Weights of a small mixture-of-experts language model, trained from scratch on English Wikipedia: 48 experts in each of 7 layers.
Below are experts of layer 4 (counted from 0) of a mixture-of-experts language model. Rows are named router (the router's row for the expert), down (a neuron's output weights, with its number) and show model dimensions 0-63. Each number is 50 + 15 x the weight over its row's rms, rounded and kept within 0 to 99.
After each expert's rows: a language model's description of what the expert responds to; "comes before" lists some tokens at least twice as common just after its tokens as in all text. This comes from a sample of Wikipedia text that the model never trained on. Tokens count by the router's weight.

# expert 14
router:64 55 25 56 23 29 59 50 57 51 56 50 44 44 80 70 46 45 43 63 61 57 40 57 28 55 48 41 57 66 45 63 23 60 77 74 40 63 39 98 50 37 50 62 42 60 71 47 50 52 22 57 53 37 58 45 37 50 23 48 63 42 48 27
down0:61 57 57 53 29 10 48 39 62 43 18 55 51 38 24 40 68 66 43 45 65 53 45 40 43 51 38 54 39 86 67 59 62 45 49 54 55 46 86 45 81 71 68 53 60 38 52 46 56 49 70 14 51 76 55 27 68 62 54 38 50 40 45 26
down1:71 64 31 38 45 64 53 41 28 22 56 14 62 24 71 74 39 70 40 41 63 52 45 61 58 49 48 50 23 37 31 65 60 63 51 71 71 44 58 63 59 53 86 40 37 73 26 71 70 33 46 52 44 55 43 65 57 58 41 41 36 61 27 78
down2:57 57 58 39 80 60 68 61 34 35 45 47 45 49 54 60 14 63 64 48 41 32 45 72 51 69 32 18 67 43 60 72 58 60 43 40 66 44 59 36 35 64 17 59 53 49 55 55 60 62 61 44 50 51 49 49 39 51 42 43 26 42 31 42
down3:51 74 53 40 38 23 45 41 52 45 38 39 51 61 20 59 45 85 31 40 52 57 34 57 62 24 47 52 53 47 49 26 44 30 33 34 24 60 29 36 44 69 76 22 37 50 45 41 53 54 36 59 53 35 44 43 67 82 57 24 29 65 57 56
down4:23 42 55 57 30 42 78 32 70 45 41 67 42 40 19 28 46 28 64 61 68 69 54 67 68 37 63 48 64 70 59 67 65 51 55 44 57 71 47 38 30 67 38 56 32 47 33 42 60 36 59 52 70 42 60 55 49 35 36 23 46 47 46 70
Auxiliaries and verbs in running prose, such as was, is, were, been, plus endings like ably, ated, ed and ising.
comes before: " a", " to", " the", " in", " by", " on"

# expert 39
router:66 61 30 60 34 30 74 66 58 39 63 61 34 29 42 38 58 71 68 67 59 29 62 69 29 50 29 34 38 73 70 53 45 39 46 69 68 60 41 28 64 52 55 71 62 72 46 30 66 29 36 38 67 32 23 36 34 40 44 36 60 58 74 66
down0:30 56 62 62 45 61 38 42 57 54 38 50 43 33 61 56 70 68 22 52 27 49 27 44 18 32 58 54 35 54 72 33 67 50 48 50 66 39 60 90 78 48 32 62 28 37 53 47 60 27 23 71 59 46 58 46 43 49 64 39 46 28 43 35
down1:76 84 38 35 56 59 86 55 29 66 65 69 70 32 77 51 54 61 53 49 54 18 68 78 48 30 62 53 61 73 86 52 50 42 70 65 47 56 59 35 64 51 33 70 32 36 67 42 46 04 39 52 59 50 36 58 61 61 24 60 47 48 34 30
down2:70 80 60 50 50 44 59 64 60 74 22 48 62 57 58 83 28 61 82 50 38 49 41 37 58 53 40 51 30 51 37 57 50 40 64 48 55 31 51 49 38 61 43 63 53 38 33 57 49 55 59 38 59 61 53 36 59 54 30 73 63 67 27 43
down3:44 73 52 63 88 35 47 59 44 69 57 47 61 48 63 77 39 62 75 46 51 68 42 58 66 52 66 21 15 80 56 36 62 54 65 39 53 59 58 24 41 64 37 59 47 14 58 32 48 50 34 56 63 41 49 24 69 53 45 46 49 47 20 72
down4:36 35 53 59 49 61 53 42 42 79 28 56 25 48 32 31 91 67 24 36 60 28 63 36 29 63 64 36 82 45 45 47 58 40 40 41 57 45 37 44 45 63 59 54 48 55 27 38 53 46 64 53 35 46 55 50 44 34 43 20 42 51 39 59
Line breaks, indentation and year starts in nested lists and sports tables, such as 201 in 2017, the indent before a list item.
comes before: "-", "201", "|", "202", "1", "2"

# expert 10
router:62 64 28 63 31 28 71 64 58 51 67 59 48 30 39 51 64 68 69 62 66 30 64 70 29 51 27 38 41 77 65 55 57 35 55 71 77 61 37 42 67 41 49 66 58 77 54 27 56 34 34 35 67 39 32 34 43 44 43 35 61 59 68 73
down0:49 48 60 44 45 48 28 47 63 36 26 32 40 59 39 51 26 38 62 38 46 70 69 36 66 81 50 68 73 59 67 46 48 39 45 47 53 77 48 52 46 72 47 26 44 44 55 39 59 31 62 27 54 51 39 42 42 28 38 64 53 50 58 47
down1:65 61 41 29 38 53 38 26 44 58 73 42 48 77 51 50 45 53 39 45 61 37 42 36 56 40 50 58 42 22 32 53 80 36 47 16 26 52 35 07 33 72 53 39 60 66 62 35 38 29 57 52 39 68 44 75 35 33 68 52 58 52 35 28
down2:67 56 31 46 46 57 63 41 68 39 55 25 77 51 43 56 48 49 48 52 54 73 62 23 38 54 62 39 38 57 44 50 52 38 43 51 66 26 36 74 19 58 58 52 55 36 69 47 40 63 39 67 51 47 51 57 45 46 55 21 50 62 66 61
down3:52 52 70 53 55 45 47 31 40 37 30 23 36 64 53 39 73 32 69 28 14 66 43 59 64 82 55 37 64 64 30 40 49 46 43 38 29 49 52 72 34 43 64 61 48 65 99 59 36 57 52 37 69 44 32 60 44 73 58 67 47 48 49 62
down4:45 59 35 71 48 55 36 72 68 44 51 43 54 90 49 49 51 49 44 43 32 61 34 78 63 41 15 59 55 43 50 66 64 24 60 58 54 43 57 70 38 46 20 69 73 51 54 54 60 58 51 77 48 61 26 52 48 28 37 52 65 65 59 57
Short name starts such as Bob, Kim, Rob, digits in sports tables, and word middles like writ in Songwriters, yl, alk.
comes before: " |", ":", "\n", ".", ")\n", " ("

# expert 3
router:62 67 28 68 30 29 70 62 57 50 72 62 42 39 44 61 58 71 68 64 65 33 56 65 34 55 29 37 39 72 63 55 69 31 51 70 61 64 37 47 65 36 25 67 62 71 47 30 61 28 37 32 62 34 38 32 36 44 40 37 62 60 63 71
down0:60 53 55 42 77 25 54 73 51 51 37 77 41 37 34 53 55 57 32 67 62 64 77 49 78 47 27 39 44 86 47 50 32 52 39 65 33 35 72 53 59 64 55 64 23 46 62 62 70 61 70 28 45 47 30 63 37 48 59 36 62 58 45 65
down1:46 57 53 45 38 41 72 43 54 50 62 45 50 33 55 55 62 60 55 78 38 57 61 36 46 48 65 44 37 39 25 61 82 40 53 58 64 38 29 48 60 78 21 35 53 54 43 63 56 30 59 16 51 92 30 32 49 71 44 52 45 27 52 43
down2:64 51 52 46 37 51 43 47 25 61 41 55 75 61 42 55 52 25 73 54 55 50 19 45 61 49 41 26 38 88 54 61 32 65 59 48 40 80 55 77 26 56 35 37 26 54 89 38 72 31 40 34 18 55 49 44 73 45 56 65 62 53 73 27
down3:84 45 62 55 54 48 37 53 18 43 52 56 77 48 47 60 38 45 49 59 75 63 36 34 31 37 46 30 43 61 52 55 58 49 53 45 40 47 78 61 61 73 39 62 42 63 62 44 40 49 38 45 45 57 86 50 55 52 39 39 51 83 40 51
down4:61 90 42 50 54 36 64 46 53 36 44 75 66 29 55 52 57 26 59 40 38 62 36 28 38 67 41 39 52 26 38 50 39 55 43 39 29 25 50 55 60 24 85 36 43 53 49 40 67 45 34 20 51 66 62 45 22 38 53 51 32 74 56 56
Final pieces and nouns completing a word after the or of, in legal and academic prose, such as prosecution, analysis, ownership.
comes before: " of", ",", " and", ".", ".\n\n", " in"

# expert 46
router:68 60 22 57 32 20 77 63 66 33 68 66 51 35 41 49 35 74 75 62 60 33 64 74 28 43 36 32 38 74 62 50 59 37 64 74 60 66 39 42 66 42 66 72 47 62 54 23 53 25 39 34 57 35 32 38 47 44 43 34 57 57 60 77
down0:42 47 38 50 38 62 49 44 41 61 60 40 59 42 37 17 61 78 23 52 58 52 30 54 68 30 63 36 58 68 49 64 60 45 34 41 72 51 47 41 35 38 38 34 23 56 35 41 33 27 43 60 49 70 49 01 28 24 30 56 49 66 41 38
down1:67 49 67 60 61 16 26 47 25 42 71 38 48 62 59 22 54 41 32 32 16 43 37 36 59 41 38 35 71 30 44 38 52 70 63 57 51 43 34 54 59 46 70 53 79 62 57 19 40 46 42 57 60 64 40 68 50 20 50 63 45 65 39 65
down2:57 43 66 67 53 53 56 54 51 75 43 60 75 65 57 53 39 52 69 62 48 59 26 49 55 43 57 33 40 75 41 72 34 62 16 28 61 23 35 41 66 36 56 50 71 39 53 57 66 50 31 25 67 35 52 38 32 58 55 59 51 42 16 55
down3:45 55 48 61 69 58 62 50 63 67 57 32 14 78 58 32 79 55 52 58 25 78 63 17 29 47 60 38 41 72 32 57 71 37 56 43 59 59 56 78 43 39 46 53 80 51 52 58 59 53 42 65 50 62 46 41 67 47 41 31 31 51 35 51
down4:44 35 59 79 26 52 31 30 54 55 61 36 48 32 55 54 31 60 53 24 08 31 60 70 59 55 28 48 42 47 59 54 17 59 60 31 29 47 53 25 49 51 70 41 63 46 78 63 50 82 43 66 64 49 55 55 40 54 74 73 58 62 42 37
The article a before nouns and agent-noun starts like column in columnist, author, editor, plus row-ending pipes in tables.
comes before: " |", "|", ".", "=", " |\n", "==="

# expert 33
router:46 44 19 58 35 35 60 63 57 41 63 62 50 38 70 83 16 69 65 52 55 42 29 65 49 59 45 34 43 48 87 56 65 39 43 39 29 45 33 48 58 44 49 53 11 48 59 59 68 40 39 44 58 49 82 48 29 48 42 44 49 52 71 57
down0:07 36 54 57 31 73 20 26 57 75 09 38 70 37 52 64 40 48 65 35 41 43 57 56 51 34 74 46 49 25 53 35 69 51 71 59 61 46 35 56 44 81 46 56 38 50 40 55 32 60 67 52 45 53 36 43 66 03 17 59 44 36 65 61
down1:47 33 43 59 61 65 38 55 35 47 61 99 37 32 23 36 55 60 47 42 60 50 49 58 42 52 10 62 52 40 68 37 59 72 35 40 50 47 37 64 81 56 79 75 73 37 44 34 54 58 44 17 53 36 59 38 45 57 65 66 60 47 25 64
down2:49 55 38 76 38 65 34 50 29 47 52 14 62 77 59 59 61 42 41 45 40 72 60 80 69 53 62 60 18 34 49 41 76 41 69 61 38 55 34 45 30 53 49 51 35 43 47 47 20 46 67 45 46 26 41 46 57 40 47 38 44 17 66 49
down3:25 39 39 48 36 59 65 55 52 51 76 35 54 47 25 49 51 69 60 22 68 34 61 40 55 36 48 51 38 57 70 43 60 86 89 34 57 70 64 52 46 32 43 48 62 51 22 32 72 28 71 63 54 29 52 32 56 85 88 40 36 47 49 27
down4:82 45 48 40 63 50 46 64 46 72 46 77 38 48 43 33 66 39 39 24 55 32 88 90 71 34 37 35 51 43 26 31 33 59 48 56 63 69 39 52 38 54 41 33 45 59 74 47 67 35 38 58 63 23 56 51 69 44 59 40 42 50 27 34
Opening quotation marks after a colon introducing a quote, opening parentheses, sentence-final periods before blank lines, section heading markers, and that/which.
comes before: "==", "The", "===", "In", "M", "S"

# expert 28
router:60 64 34 60 34 39 74 67 68 43 64 56 45 28 49 64 45 73 68 65 65 29 48 64 26 66 32 39 37 75 62 60 62 48 56 67 64 55 39 39 65 41 60 69 68 62 55 24 55 28 30 31 64 38 25 35 43 38 46 30 66 63 65 71
down0:43 43 52 38 39 42 58 56 72 35 45 76 42 41 45 53 44 47 79 52 69 48 73 31 35 52 96 47 48 30 05 30 44 36 38 41 36 23 65 47 61 40 36 42 28 71 64 41 35 59 43 61 48 62 69 54 71 52 51 41 52 60 48 77
down1:41 68 73 42 41 49 67 10 41 33 41 41 54 58 47 64 51 44 38 56 51 59 51 49 16 23 36 47 32 59 68 63 65 44 46 51 42 18 50 66 47 67 45 32 35 27 62 36 57 34 53 44 36 75 68 53 66 39 57 58 54 36 03 71
down2:51 37 41 63 59 58 20 37 65 45 60 16 33 51 47 42 44 27 46 44 80 60 46 46 39 36 49 46 50 70 65 82 62 75 51 60 88 44 62 68 54 49 53 47 35 47 45 33 71 50 52 43 62 65 66 69 35 39 73 49 55 49 31 70
down3:55 85 52 47 60 36 33 44 30 66 37 38 74 46 49 57 84 53 35 52 39 62 45 44 72 22 41 66 49 34 53 71 44 50 53 49 34 52 53 60 36 48 61 92 49 55 28 93 43 29 44 51 49 46 57 44 38 59 54 50 46 30 59 51
down4:46 42 36 33 41 59 45 45 51 52 37 74 38 40 49 05 42 47 48 63 76 52 48 40 55 62 47 33 51 50 66 54 68 53 51 45 65 29 32 43 33 57 70 64 92 37 73 65 43 59 61 65 49 37 66 61 56 42 63 64 53 58 46 44
Sentence-initial pronouns such as He, They, It, plus byte pieces of Thai, Korean and IPA scripts, and population or census terms.
comes before: " |", " was", " and", ".\n\n", " is", ":"